Below are experts of layer 3 (counted from 0) of a mixture-of-experts language model. Rows are named router (the router's row for the expert), gate (a neuron's input weights, with its number), up (a neuron's input weights, with its number) and show model dimensions 0-255. Each number is 500 + 40 x the weight over its row's rms, rounded and kept within 0 to 999. Numbers have three digits each.
Before each expert's rows: "mostly gets" lists some tokens that are sent to it at least half of the time. This comes from a sample of Wikipedia text that the model never trained on.

# expert 14
mostly gets: " California", "ana", " Iowa", "ala", "ya", "ara"
router:563455558446442525426488496520558434493496450471475487565453491512500545451525445473499553441467438552526441455473485470448526569447505551509487561512502437454580476507486586479520579525492524526474550535448502484442506542502505423504518457453548506437466523486500492495459518501489421505513459447469507535501410519509462532553474563482520514447474433479473432529557495502506530551512484487545572465576502492451542580516545476479530502486515512503496469438476512552480479498528512486564528473578526421521471518456472441447526426500512510566501525545471529412504472489490572555529478516520497550521490516448582552468487486517588581428487489489495463493494595515515509572502475473492506484465576474519459539433521500398453435482473546483508516520522554455495494474478536
gate2:542508446444535451478554489569500499557475537498529497569502473486479526497498536450572536465443487472442519427509447444531572517473574509508465529516562504480504488488546555479516539524447509465542419524515465515494482516470538477480559527499503529483524479512462466523422480472496495460500460503559486638517442500475508495493444453451569486500464503498570540632513494479464489495497445489471489482535508520502545501497577516523481573449492459438472545540467475513460553439483475485500544459431501521535538484507524458495542496467509526434565615432496435459497583502533513468443483496454581530473507481516443424493464499489519459498540489575522489481512529535536456544533554468447425483480592443499509537497425586539552466494477480459529503545432478483489519527422545
up2:489453534501463558507502564467516527494506520513483447476534560513536512552527466433461446503447492508505520446382509462513454452526486399471539502514483473567568559502461542479460465490469539525442554452552541496466456444532411475499478521486535584524435511497458456505502508484483477507517475512522464502519551502475583486470464472504481538550526483473523489505544459481507494605476529451559523486432592534479479551459451481551509480489574513505514442521504443526474464502521506435487573524540459524427491483458485551547459429406528521547467511557445471469500462412496478525494519468476501507468462510430529505472496468494453516492546475485490488474541577503492516524476486465535498467460464479533521464508643457409477472550547541483536484512510457532563613543579518
gate3:470507516537488498507534461568471442436453550492585593532493547553436511577494463509507487466533476500531473472472512441473443509482481483443524537450498518402492511580493514487522551458496453431500501475480544502493501533508471506513554462524503530476479456555431545477523499494433516501551543451548451527512491572518525645517569524445513444488504438561542548492479521475466526516544528524577561507584487519555517529465532520467512496521448509443495406423527479462471586426431523515414519507543481541440499511447478535485543511451486491524556488467456525513480555583495565511501509551531486484474529491526514508532496542485514506490508541505498407424513473476492532513473509579498514579559546435499453536537508496509510553480546536514519505551609510518498502520579506
up3:510513441499505598514459487479475522468482449460461514576489498507483498516428502384455534468489545484504525480521512465517471449498498428479524536511497539444534554496449494558502501497506480562529533545563513539493454481452430518531531495482509528512475456534522525500468506492547416476459534596469474488438551479542507536534453552528560485508511476518558451483507469502430502471527570602584485444532546590534525510516525500581505559494504540533479460498460503514500489466528548488472498507601554518480536504512424542535430534508486526447531528490580559600486568534543420478437553523415510480568557538513521517462460514479509543483520550482446424562499439526451527470485534517512486463533479489444534512516458493523555430457466539485460595482466530514456553530458519
gate4:484570454513488560490520440539554546515484555525491449414522493405501477446547470481506495476503489470495530538578485446546460532525476504562510533489556522452479511415490522522464499431500550485470518453466481477532561549461521508474432517482469471518464488507543524485503497480488446558500472504499434521531501522462545465481483463557521485545536486513489429527500474518463529520504569500526487452479457496562509504463464452519413512520466515546539530440523422571554526511472491595498520486629440501450579541487558532504461512509542526486542446481582462453507512471418523531521435499513579517544493464516524500430521546390460523516528480534505411488488516488448448519538427469433469478468459469479517438509502534511514537524421538514523567498576490479531391429524512
up4:535430481499519457556410429488449502444473422512484459515480472527456461556483414501451525494486530529552470520438530458475578482518486496429517470436456536507481565459577513520490505460527531498504511561438514555466558482544394536533519518465495526530545480570532525482491508515543478512507531569506504498541468477516473570507460446513484460480465552536515496490538566460498483527530550556492543471500541518529439517547434497464538477531480490543469433439447571466461444477552462505552493460513528513552501605460494523511523515521520422545505523483550472510504573448520520466466487550485478588545510492496544539543441546553508540497462471470522573517475508465536552543517492460421486459491516573488485584560480443543600472447531529571523483470507431454446551508538501
gate5:481557514577517461457510448505492485505551554441534500470591541501547592466562558515459404484605458477492506511486530453481453553499508504550445511548467484455530497522506529496467469459423568525486484521532450454531462484510487465435444471505457503498469428524556445459501477453540492546486448387506565531487521561524543576496424481520477496458436450569539395477438529462499534521458512467488457442521556547479448584432559507495453497482442552444508454461527531561527504481478569582463534480523489508515591548453502512488483424467483491468462458487490451504435527507443459515554526508510510456486522476540482505501469478486490581474562514476514554496490543458535504484534485570533477494531551473544487494478559454447504470453447453516514497515522518491479471499474467
up5:501480511475464463451500465444489504477472503512572532603521552451488525560512485466490507518548461492534492542530509505509532511476544502571515547602499497474491479501506474551461500503553552596497461488541390451496527505588570509526473436417518484501547420544436518475505539478513493495487477443481583511513494498510514545455433573538548540543471497471447422508538462448534509421507447488477455454443522478513539514497541455518437492534478478466513445511471481522470528548578467464528531513533505521589467510521483484452511501545503445406480534575476502578520523508449543476554547430537490567524509519430508463507498506525428495490522518567469469484554511514461475483533556499591453466491464418582457484485483438460483471460465533478447536461544537541493491541578540
gate6:513438504515505398448524438580547485491508524552443500454494500498416531497494438482479531501477496521554515474502518529448526490464561525522478506427526497501481462470552533407481494444494537491498526475462586513443553494511460554540498510530453438491443461507539457504421530567528458471493504453521528466449504515439456484504461493513507494431548531426604453432559520473487534476434555417527498462488405550521503547523398493504446438498478539482514560463554424484461537444547540505520508485459519485494478508503503548520579509447449495527437470559476499479512517478496485488536486548514467556489511458533509489389485379562510484581478496504479500473506512533523480558524446454486503577473497445566530526499505518513502461494508433558504490451558429473510460467539518
up6:562467512469481510504459568483489432523470508556562409545432476420530505571541510502554467437494434500468496568467521447471495449545407455441453533470493464521516503567424543501531534504488510477497508506519565513451549535558478415419427542469480561535488528492436518503502462504493506477530447507537397511500512521491499528562576517423499475472545500543462514517553482563487481535551469543495503541518468563493539416453505544513564467432523396494461467487485551532516461501457529453497534556495492513456509488498570480483485466557472485573497485473401551527463478542433538477492532525455441542493418540475442550515493494508486488534527536431430511464426507475465513586468521500506540446497504477495461499468516489534451511476559577487498542482503519465527522524507454
gate7:433501474432473509563459486496477452494527551457512551423540510454511523504502542528529520521488459457539454502533534511502482541546502491497396528446491613444498484530525561598520572524484473524495534548508503522533522443500509482443471472539560534568561544513493474549522486451543453533435505559565474487524539477516418451496517498535464525509490520471466454626575488489532473461506510531476536579516530510532468527533499510467510494511473545491482475534540565504488525499562491500559494504566573428580456468535482562522500456528491495559531494487502555505519519405530500573447466518510568526482507465484586518538479480486471557420515491465563506566459533522515539464508535524469480512526412558483540495503497452447515420464490561480551495547571482446456591492494453
up7:521518514615483472451482479536466499455407467536548523465531463486581520544465540482504462457507533477476487509490508515496436420541455507578447538468495487463539460493452502540466617504466487512454557544491515481541495523440485521486525452518499517467420484520497488548492486521442510593517450466517508511508447486430508564441590456501457467530533496494482528521484534448476518524528508476583474502550487510416488548438558480479531454447469481485539498466568440505413489504524574509542474532513486503486539470523401476473525484571503498546512537526500477554489504457514432533515480475558521515495549516491482558469429487493468559524401511502463454431527482440485483548540489493424413480486491561524495447472473520510539442561486552506546528461455600527568438445491472
gate8:545471484486483449487497569549501497542553505450519408491502537487493446373531520515489576474489540605485526505551569459504439504530472495536484483519519455493519442489521588472448453547451514526451575450498553450492529542487538543508470545527490518513456443510556564528409507464454482607463448523542531562520534451422509505500514492539586473527490509431504489461472449471496546512477576481510541458530539506556464550544530523513530543456491557454589488494468495497518481457517546550503484545533455511526480469537513549561524475448511450519546430514504493501519503458484536516490416538494589462526541484553478478480505516425437560526528463515480467502485509484518533484487559539505473506461513521558547477436525484501476517479556478595502504523536443483609503468423456
up8:543438529458500454494516540429509415472458499504503542483517507491460501488536578498445519449527460497496401551519510527602425469523480465564500447462552501520439511546566523544554457493506484527487549541488516523493466583438476495423535476457479601462551535527498463518492493477432517583439543535522546416477529488440479517546562545506437513485456509436477519540449454490524521548511621526504523437495564483512544501476512461457492447462540504494497447453511542495476436517492529474477496505539524527532496500500450507448535446479579487524456441535500553590472448552538494515467488539550520488535451390543468500494483500472474531496465469429482558477504508495495532479483490493581416482539429546500486442483525451494512531489515399494519529478556485497568497462513517
gate9:478502513462471498563520479530472438526485481540530560493578460538500484526542522533516436528476444493442439616489542471547465517500555460493483512475552420546498446457509507500470416520455597479480558533499557565497504542463473505464552472526557582460498550538526491464473447489484556525469500517520482469522458475487472499466448525478450471470513460563482556465501526517480535584520502444545537547525452523478522454526541496566517476567534491527547535447485492524462524507430466530443541506526506537484469543530437486517441415466563462647497483566433551474439500533487544467483513511472462489457518543515451487510485501508434470511406571443494544552486561491526528514524529526505510504513498474517494501455456479488498525589570436472445539435571515449445542457522535
up9:494455457518535487494545470489395463459461556537448566542463478540506454507472529512501508428505450493512409539537476542468496479434520434467533537510527540509567464500504533485555503485480446504552529514523517503472507546493544550467530458458526476507549546464461462534568436569537528430478436497476480361571505458487502555559554553542496525487395525534527497583501530523519536546561477535485462534525448564468482486467526567546474495537537418459486511499442489493494477511470541492552476587444548551507466405465480516436534524488484539480525506463521461520470509466529504421530540517503496472450475493460457484514604462510469510589482524556444434444554455517464448501553569503543474482509465544505423462520529534438468540505487507527510492483558473517523526510519490

# expert 1
mostly gets: " San", " Sam", " Mal", " Kh"
router:546566486519484512518544548523433495412549595463502489415423415514544480537492515530524467497501515538488437488476490515582527556519416545506494521508528453541517523561513486426504500523481445466443445523513505477513455540516557450444495489519574496441549597460502520521558434476488449477468489491438454508518519478571458516510505509495518617486485479546498503505482470552511551481561493526553510445516524471451528484472521491505492570525528482489475522509498555487538447513485529494546578476534502578453536451437447433524550532550584503552504494489508499452501513496486497476529559455487466434552536463390533523582524491478514494544543495459517475499463474407465489425447520516479522498525536560470539505505546512531446525519519531477483566617460557558452493477498530
gate2:486507539503501512549512478526489497527573534461441537484435535462514505462496475516446525497481460526423536537545537496521446455548489556550465516477486411481583465562460512538506549398488589487554533511551515486426460561517545435496530529521549502518511527513465464453482508517529540505546471513500491438424511444472487513425551528501501528503468492522547601384570583491455535474494461482465512465555437575510484475490575500486482510550529494475509435506502533474472468445530507533506487539544526509469458512495520481476447571505489560553554524454394513469460544436463490452401453526464505491541517498523543483525548466476520498513494487474491540546553540483509483467515567503473435479528481533519559497481576510499505507505572508571616470496554529484467442473545419
up2:529516486481502564508529437517505472554465432465458503501457510487455473529541460444552513517494516562552499592470501424553467529510393530496581466513535437559504483523520491550496553511505451518507464470459545458450560522580579464551547486603465453478532573427456578491476471477478563455489450551466508522483505546531510533518446461484468540488530515427468501485474510424486456460475428442504451407474454527471553566502467477473486528453545463476437476570496492529563451483559456456516485509481498483525455570523595506444567510522466497527444573518493514504508495534505459497572542583524532537460478467497513468544501502544445483513472492504516505551476457465517478533508470501499537452479492481482502505539519461443530447389469491463454553555467468523479559526554502
gate3:544509503524486470494508401497522566472576556487538568532541494498477391473497556450482419473550457482417496398468493500408489431479512504493537562527434610495510487553489467468501513498490503551529498513456554464527453501465509456561565503448579517554517510517528477479540553481477477516534517488511545489536493489538423562510497468492476528539471477494520504554500497467468524588499496430588525575453508398544495540461490528431503523493560477495486516511523534501498505526450504552536556503485498573542587422512479478514521519508557502450475514426529484482464499550548498471512560503514459451426494512496439531500499542511489502513503521484510498454480429521496438453567461401502533519481458522512504417554477424518443434401495475533533498534498474533507485545495500
up3:465497513433531501519500475488557514512459410508445515553444593498477598511512450540562538558429556523484477556466525469573548545439521511486494474504458463454469475491495474540489514461439460480497474481426500497454505510563464488536535505504491479495483499479551495523509503513508461493536551557487494530459445516497461425547463536505485495517531549472486532516516502568496556426500455490459601537487469511530541524535541575392448384446506448510471530490477500531517486485475430479512480610544503441476525485513500471490507555478543481586416502486506455487520493456461541467443485529483578540560418465481502498424480512500523499441551491517429568580503529495485490559503454479485441465461442495523556471492495500400515476469477470491567482510450519419573469519519491
gate4:473473479526513469463505447535434457495493452502518512504522504539527463469462489530559540481444487477528618466444544440484539573490496480503445516488528522455573545430437583596522494472455545493520521542461553435502478571522499483458538547543472456453491474522506522513541479540523517475491460449494477490539482482533541479529539474488480490414514495450494511512464516440473486404486473450486409512484434494572475588554500489471467441527495488465536474541530476505473527523471484501522524490451492553593543520546475456519536531447431506570507541522406479456509530470485506404508438494468534540432464486541434452518453454448494531441444480422494540508493447546493508469491524533471449535422433546462562464489498508543538496466554438594505441485539468472496533562477484
up4:529514464524474402562543466552503462487475489523575453476559472526522484517471587504479503474454460506520475505513525461496496523534525467418502608515494487528541522505471564499500478489475500452490489592533547528552498585493456489509530555511469502508501500535454502491479498517481461485481497522509405548593485456553549532494517483455527470479510506485472546563472471461450499466508519536453500499526502473518483547455587555509468490464537465444533423498531420493533391482539526552541484483519564544471534489509516496543458450523522467497541404516484493476429531500445464518566518509546539475533469512466456526546471525521462493458595509467542431571563557550414459502564540508417425521441559485490472513537399553551502454470437476494516556500532528555470538542448454
gate5:493496501476510528478495603463521519489503516549535535572517553493439568536514407496534540553545524488460544482481558488542494503480503480522455455599535544516440458528445587412437596486464531464411520452394511537476504476474519494472498529480521456519462480547495481546504467547536551571488438437497494511478517520492550455501495507520519430506540507577511480491468448517517485484509515494463448510480514490472506522519511529482512493433529479485490553453533462545435554499497443535494519548528474493481597542505531539515540413515508573559628526478505512472483531540501541520497445408483516523487539483507471425460549506474470484501492548494495454448547547523529486504451472508505574450503489441557499472465549398410471514534486523491541471523564452427473473463424490
up5:532470491525458532542529510552541480524505465406471471529515450453487456505489487436517476526513544559505449452433575460507479514541459494613449537496454484539598422455402465489533492587590444516577555508524469465515516507485491509489555506537562506516482448452510548504572552458498480538465507520498478494519468456540469475462408465536480560486541415474459484504492425527471476503497453525580466491522502476523533483514540518445465505459532494518473493524528499457522449436542446538482498526499541610613453510567411490464525455487524496519466449539470438492469488517522516564524459519498478503506571542486475451512509473460472465531386526464487439477496483421477463512540543523570539477530514550481509459514483536527440529505507455462517536484434522496566495505518504
gate6:504505445494499463495485493496486558481532529469462507462552435506544457475492610461551524493596512521449516438533528569529515450516448485490460536491474594531514481483545437538461465468497470507491511517469460518571497500543498539478506480534520523517593576468497511507461478479554462479430494416510442494532494445485532512477475459544429492553544547524586497604402494492480592502500486532480409460534482553533445466424494563442455505566512515517492569433547506488509543504483539550495539461516494521496481474518450462496496479504530505509444499463471454543498548417421463478526577528508526439469540474497483518530506493543400462442442551454518532475481521532518536426475463517436543489490468522463564492474439436529450516492523449538535523556470518571501436499477469
up6:410447514429476503544466506511510455517494502574499539485425478526509456496517455519498576436420475480475508476524506484439463508507402547525540567470455500483489461499533414529554454512496509582444515467545468512487501487523553554507466485505494499492530525486490533498492451450481460479501570640494446454490532497481450467502541530553521483581510531460333509515503460554516581440512545484581450463529466484550502532499486481535500551511533503508469530575469419466472543472448532531489463454519479508506497495450531435452562545459560491537473536460469497482489441473518522470513500494582541496502509460474499470495485529511497542515547482528543470537510516503533469462496529515518483460553428458547564535444482468485435526468424521442457505514419566455589501540538510
gate7:459572426440526521447409427481432523505506428471487465460521472475537480536525486454549577552520491439500533523538486512552439502481492534566494478460505476491459510450378513504476478487501496494556501544480475462567557436527540522576496562580481477526435510504467507482536445518515484514599486496481496554571466494492492406508457482580456455460454507457486515564471409534503484479512495462509418498540457560483542546453593549450470525530512593538502484536528466517485503524483466558470488524505494570494513539454485457493448450537508424508526542534546430542494547495576529512519425464474510489448460455512440475494513520406445523437543524452510439492491536531506525494535497489493463441483489456434565465454497590493497503508491485510486496520517473560516493484514521
up7:578439531496581532503440460533534527473530465512444541561481541528490487453461521515447493466459570493523525514485547520489528464471505455507501517451513520420577519481496513456520500466497498392575499596469476515435419484461459486509457559484534556521587528601492469515470560472566514526450557532537476524492481509513548604482481466451501487467575482434541529458500533534519527522446451536446495527429564507542481490506467502603489464453495471462533548629509532499478479544533480495477483540492542466471512496511489475516504539513437522492486518496455538507485445519542497523458481512511531528547477587445568502451444501525575544539525428521488522505485475518444431524497460466469477484502549487481443443469491587502517486499451436546475488407463524476546516498430519
gate8:453511501470495481426517504547497447462511525513502510544456490536431534528555440433564458535469603535484492516442561518508444433560500561493474513460491464494450523547461459565531464467485465517483510493435565522481504488442460499543481526503503462447494535511553531473467511559484532556485503500482523488480500480516459469518431562528549383494452500468501510476484449556449541543497555443536465466544482564491476511538524490475538554506551505540530536488488469575437491527525559482452516513506500545568486547553557483565587419491553510508528471514546544494473558516544442479580548439538518488532463443519474463455489503468490436469545490460544496466482512482443526489506491554572579562511500486543587490535531400510495457431533462482530436557528411565472482484447520
up8:538467456500537544415485582449472510446573582533446518472535477547521481523413513495467514526480524527487564492500451537515551476509511534509546479437547470524566507555522510470483491524503500527502526451441542526402499502477510487508490523536489587474526562433426494502551533584483507467460534539567506542429490517534446519502520481573583493483516410527488525469536494510555553510492537553533552524450505426510518505532504430496514465482522469459450509530452497434544558468507460515475523498442411430514526477505506538497510504514503491435411546533476451505437485451515456509425496489493473548528459539478524480483583485520494552516484567558490446430491508432519519438467423515539456522466567475525546456517474566449500543485545514557468449500471587495481570476437529
gate9:487502477486498550523555575539478472492429539487506570538516458480527555594522487477495503532446506551549481503499519418486485502448519535508530464589465483534536553553455389495444479514530519544466508530541476538469468517502455605554462470456512560488459544583551552475519508509502461511434474461528442470537465578526501476450496516416472504543537500519480448522503492504498554586488497515441521477529450491477470550543486462521497465531569514639481474485485471517470544489546546500433544492544448539506458522464505492587524506455546494536526499462477527511409523516510509534489467506506526422508485461517550471467511493552496458470474537442456478476539635513462542500505474450490553574551527416540524541495544372528496474496468444487528479504515496503521499505510541
up9:470453502471491490502421542518461515493421555456456504559515548438549491472519521504504508512461463481475477437470589418446590517496511524519440486575493505513546450553495529449501595551475582459455444458600549497527519464522499463473479502560529529462425519511498440559462496452518508451492491478568465483605496465546445535498575429458413471505539572552559522532543557499505484524537461537456544523517517490406532566437487459512470540501499449530466504552506575524533504497488501380524480535489520465514552489508480475451476567570479470525577518471488483444400501485554469456534420477446549492509494491500470495498526531516523509458505512527508497506463524508481537476430497437541490531521473488492471529486505513478491523511529537507544468528458521522545554417515519

# expert 8
mostly gets: " ro", " bre", " del", " kn", "There", " rele"
router:533507474508475495459476528634479471553476435496453507450451538475531429442422512473466532511506579543511519506517474538482480479473467500472514431484463495528484528507560508520518465484491474469531507518526506526469562507502442496484451495503413472471535584486542446512485486495510529496528433501554557544502461503566524505583486524450510409471508540517553544499532503528441487582456474456525469486537457622402453515443419512511522485497467533479494555451492521537564487498471489504482514505499480474519493485545484487455466442444480482469529440508520495450517521466475436498472485601504451438544485548521433564524509447566464557455568502455499548508459449451490524371500478489544562514514605493468537449493531481524524548481602513462519526518472457495519508452524433
gate1:485546508407485504520489549510450509507569526465492567549577462460456484486525521423570516444510568490387518512457539449500543519511498490482484534505447520529419507449520489442494487556463538433490507488465503405578467448469471472472496471412476535428525518547462487475520463552519491523507507445461492489508503525486538495461495490473494530469430473459456518566498473484500505490450495542481537577468586499506514486496558497534441556499526465390518515503494515545448473444499479505518543410524419487497491594537525525507546430509496468489498429568481569453481477482588560529538521485499502514581462558482494474545531451461459490468525501594484527454564528469514564544404484460485481485450489459538541470506472526487497525486516537419494554448507476513449492453523563
up1:457536487566534472454556520499549502426537494538483512541491432511588441543447474523549506502503451564532548508495474542509482519472504523488507457472581444547508572533476533505427504517506435490471473481474534503442484532474514485458529544537535523539430522477493476446534504532438521575480497505519544487406408527519553459498520471525594584406479560540446492549501520505490506472575515515521463494524375553492466552532471552498511493463513554528490501493469437530489469409469529455524532497439471530459428499444476468542522499469546560514475498552477527422577472465428480540524502468513469527488430537511433519511487502572529443450510487468547493481465565524473505543536478542495542488495483459504506513521437477525427483470487388471479407542491481504550500464557485
gate2:539469474515531499467533453436503462514448496544529531549502483486499551531492513514519514465560520584512433513499481533509445520571479482544489549489523526529573474513541476563547458465512508536439476506414456497452507568487506502492463447455445521425489550452491570546531521546536476482448555421541530513524588459533523439527444512511475470473454471504502566513505477466444532528448486456486481485505491550536513491388472476493548502481541423472534446489444540559506497496471435509434507478436501488450454493547513490478535479541491543442502498512418450414413549491459506514492508459432504448568461466509495473467491429466515591545455483483494542431505501449530461498436449530433483430476482528605511451480540465514390470523521474476557565500566518491459522526474488
up2:485499521513552540423528570490508536479528470566450454512553471530533497498516545542522534488488538463517452486452470533487530505571500495463538540561466536532562521495488496442484516482490370586494509592482451477486487491542487508514565461440464543434455513439540461518524501488492459445409529435467425530465501493521537544504483526463523567478432490486472437561424509527481522477539533437575501465483456477503472457551514510439507505502532443499494473491402542490512527497514554428544511393505475484526440434451554437455536450485509483480490479519486537533539481501496499582499442471491474511588479533557519517487552515584450475550548558503552595481502569519542563493487466528439523586532531498516454537541526523486409489541513511497482492505546511520473461511544474
gate3:532560467538481488436514474547498478513468504452479508516502523499510493515541541534541514528544529465437441480544488478485485486509472473500479465528452453457479464568497458481500450479509512478505475495500467421436491477515540462494533502540543482452410468616529440525469489537527509520566467451459470554427495496514489535448525480575539503554513508510549486485548555513476547536472486467517530526434525480450540488526550505492374532501504499530485560449529432489499510410459510543514436513474505451571538502600450437494430410470561548496436479542539538526473524473514482537543473539424507463529578501495471412507557501503503568488601442478406561433545508508524529538444498500569498562509542548484559512529540521458506530471502503448526502568468447474469521454581472
up3:516522499395536546478495524525579544481548484516519515522481619431485520486489481474535511463486522548486589527435564444441558471498472485498517567543466459503490487572401574523541497491471537531381496464436510515535483517514507430544486544509564496524477495491538505486489516566433515582458507538508513539462431494530460477587406575512497506481527473489476490486540492526466520470552498476508391468539486493536506519527448496485562489458528465496564461530436498581496490479505525501454536549517443506472526476560540523533473524581523495537458510515495497487462514501445508509404565486492497529472460498427554542434527492529513469456469515525538449420489454478471469509506521550529497474482535399481470522498439494472427500448468564545521457457504462419529503532503473
gate4:444488516543552468485454553491457457543515509510519509515433552528503485516493484512576457512424534470456492481531514526529425543496482483534469452525435468480574570552527502501528423514517503511510524590565513494513543520525478555445507472604509530502502591446529519486501514550476497535522495467569486507474549523540500456478474497464453547459541465514503523545560533526521550475498513443518419472501504487473479382540568521487494530500537535449470445613506440527482576424480543474501568476503458466538474474502523411506451501487422496536505565482515503466483502498510473436522528535435520495529523396582470462488512376532436517506500527534570515538511528477468478454464494503537521506495526467517509407447527548557530506526496543502543506531549595459539469572469513
up4:446495504471527528545499504525559545522464499487470467489521525496506505477524538592541458523506514437511496487475575559501532560490502470519564530500545513460505462500494495540590501429534516496506508521465473593544577517501500462444484441536487457547520483410517506502456596505541493506415516472522516545602481506527502507474523404543523475466523529463534440512411527432518520478483456537410415440476481490490502496498469491428511512515506474509604543497452526546593421516523455449492481510492531500499463501539550425472532511592469541487499527519586441561507517498455544415466439534488537526510531524422508487462554564426481508459490499531494481493441434502492480444528506583526504474504461483464518477504538500481475511551514561503513370513512482526572500541514500
gate5:513496474505593528476577488556508495531497519504530462401477517555526476522532428460560502570492567501490455423487495581539531504498495484461409533489456470576476540537597532502532530510438485548518534451481540621427520519582518513526496540500538463419465563503455465516481511559526418506460555397512535488459471548476469526447501415568491520486502523515536487498473486497481499460463497429508463478537468504495506544500521528459496615472433502485465511511498541527487524452449547447512540461513392469536497564526489469529521477474526486581472466498501528518489508554509554474571448550510497494552498481479482487468507496534519501511501557503558471515535512504468555533510497466426498528457503463449551480477502535486507439550499518501409579546461489547479509397498512
up5:550545447495548502483484510528435491452521565413446504500441536459439483484473583450484441441505511490527574347521523499498556515471498451458544506459510397501495575537505512428498506451496468484543482443489476514529518487561505504522525484497517472568407468449423533455436498514507476514462508423503478546493470469488533468502466526488533490439493511468514477493517452558400505538513501489545506446542431509532467522518536500521499592483516518555486517499520453514477472526518569418511547498513503454492505541497526492538505492463561601459494520454541509466499543568537479512493528482498464495466524534527551493494582496523433521520551528457568399463460478473465522463489543472452517578396483502508502529583534447506502444441477509448502484515545463566535532553537489
gate6:499547527456465484420502490518451534520548516493535497574561508489542455435503520451499544577494513511537556473571484499471500489466476476530516487507523476463493553473506551504456421491440531528530491464506492517521505524494486559487446477521401471421533514471563436516475509593474432488513449448566483472535494461540530536531494451485558485541461471456539565449476554439513537448524582455523524518553450469498565481476472469534485493539466555449460516478504417500495551462505469497457586551415555535464483496464534520492457525505444568518410511495445490471500515460508503478459462525519539505412425512509463487455421438512527562411471491585469508507463426541519582493522540486465428502483490471509552581462509553487512467476536462556511478472500431545443450514479473
up6:464548526479529457528462573522503460518508473459501493502496503470556469561462474496579498527507435450468527507458485492532514430490443513502503525491551518520525548447539477564506492518473530460397429534584483533458532407520516504486464430419485509505550441441457514478499537516508536510461431469539506521445483547469514429495549377436515437498531443511504514495487499550438490466540532535502433459506517472512448442481480496499503469500521498508512480475444419479490553524567468520449489508501500494549463557489529427470532565497536497416458486441521537474486467524541500395431592458487487550463467474515467469523466507498521498504465482550436453515428502548457547475550490501526442484499464482470533521431633445471491534571452526547476454427450488499481477503519429
gate7:490438508460545482488504535438436439482464511504497500446499530483573554556481507476548407501484537513512520551524467511450508511530445493468540566533388438450519507446523519452480560490524520576588525457480531564456560478515550510580449561484526468513488446522509516502548510538535524484480499505461418513451467531522472512497508485518559529492463485433526494550567501466498541473488464501457573454443395462586460442513496522478519467551481495472512501503511492358403524518511494465468518482520461483476429487534532483472472573557469531521520475482388496504522496477527539552592535498546536491537468512483505443416476484558448560476526465526449531416499490475469538504486538513517553475488509495505522557513545460538506482412466512518521460494519505548457549494553441
up7:494430568471554466487625522495572433516465484448506469509480516463498546482477541507547459542507554516467573474489488515487584465481517533515434489474469464489510451480506445536439504478497537464526535446481483516459478535476589505496475506467483459470485434491513513502542525528502494501456549452413474517438502466476479435511491615409497431434433604477519519490498458484489470536417438451474499472453519504599484484541555491533520487520555426529509502500516515475503468550561476470429541580451450486499492479538443455530431523517508483537546441472539500526513493527462458563421516411475499507467461525473521505431504478524532488517451488482484427486500507473546491449513483503482430593474576462523504514536466440467565507511508503502554460491499506472498551586509429
gate8:516455476531488485491471527486530513546521550496482511572455490513477541577531431501504531522519511495511524491446476503570571490512496544459533473492461442558528403534496553523505516471476542488480521477501498440456525484543537537460471468489459444474515485561472525530495572501530411483522546479535497489542488576482410513492466402489525475544506445483460487528470445519547573522497582471576442477516469490535524419453474492571453607609536497476508532496495480472488507518589516480511488426502424458473446572557510510521566543403530537550488523462491495453573448416559482555487475516423512542457485507464532435541509470429517508453468545531478520523493500550489553482504566487444454501444543483501505448505546505504500463480535523418506410483443484550484504460496524
up8:522444496416472457537533470494516487458514494427476598547507479535486598429525566477505548466518481523525480474492553539478507484476507459510470559508467542478490501541541523547481484579508575500446453463423461536579420502522538441581542570495513554445544460517474500506462508512482509546504503471519469522540450500449507578430522439491552508541486437511505481508498494429529514492441444594479541431549552505483470607493521501502559507445552515551522601545512534511538522527513485493452452528489538525535500541487480500522504544511551452453539473519522493560449478529587424489494585496469490485460481520434496483464487514474493463487569502557536495427499504469512521539465487553506564563483489496484565586435498494546523481437483595492492514505525493478517554567545500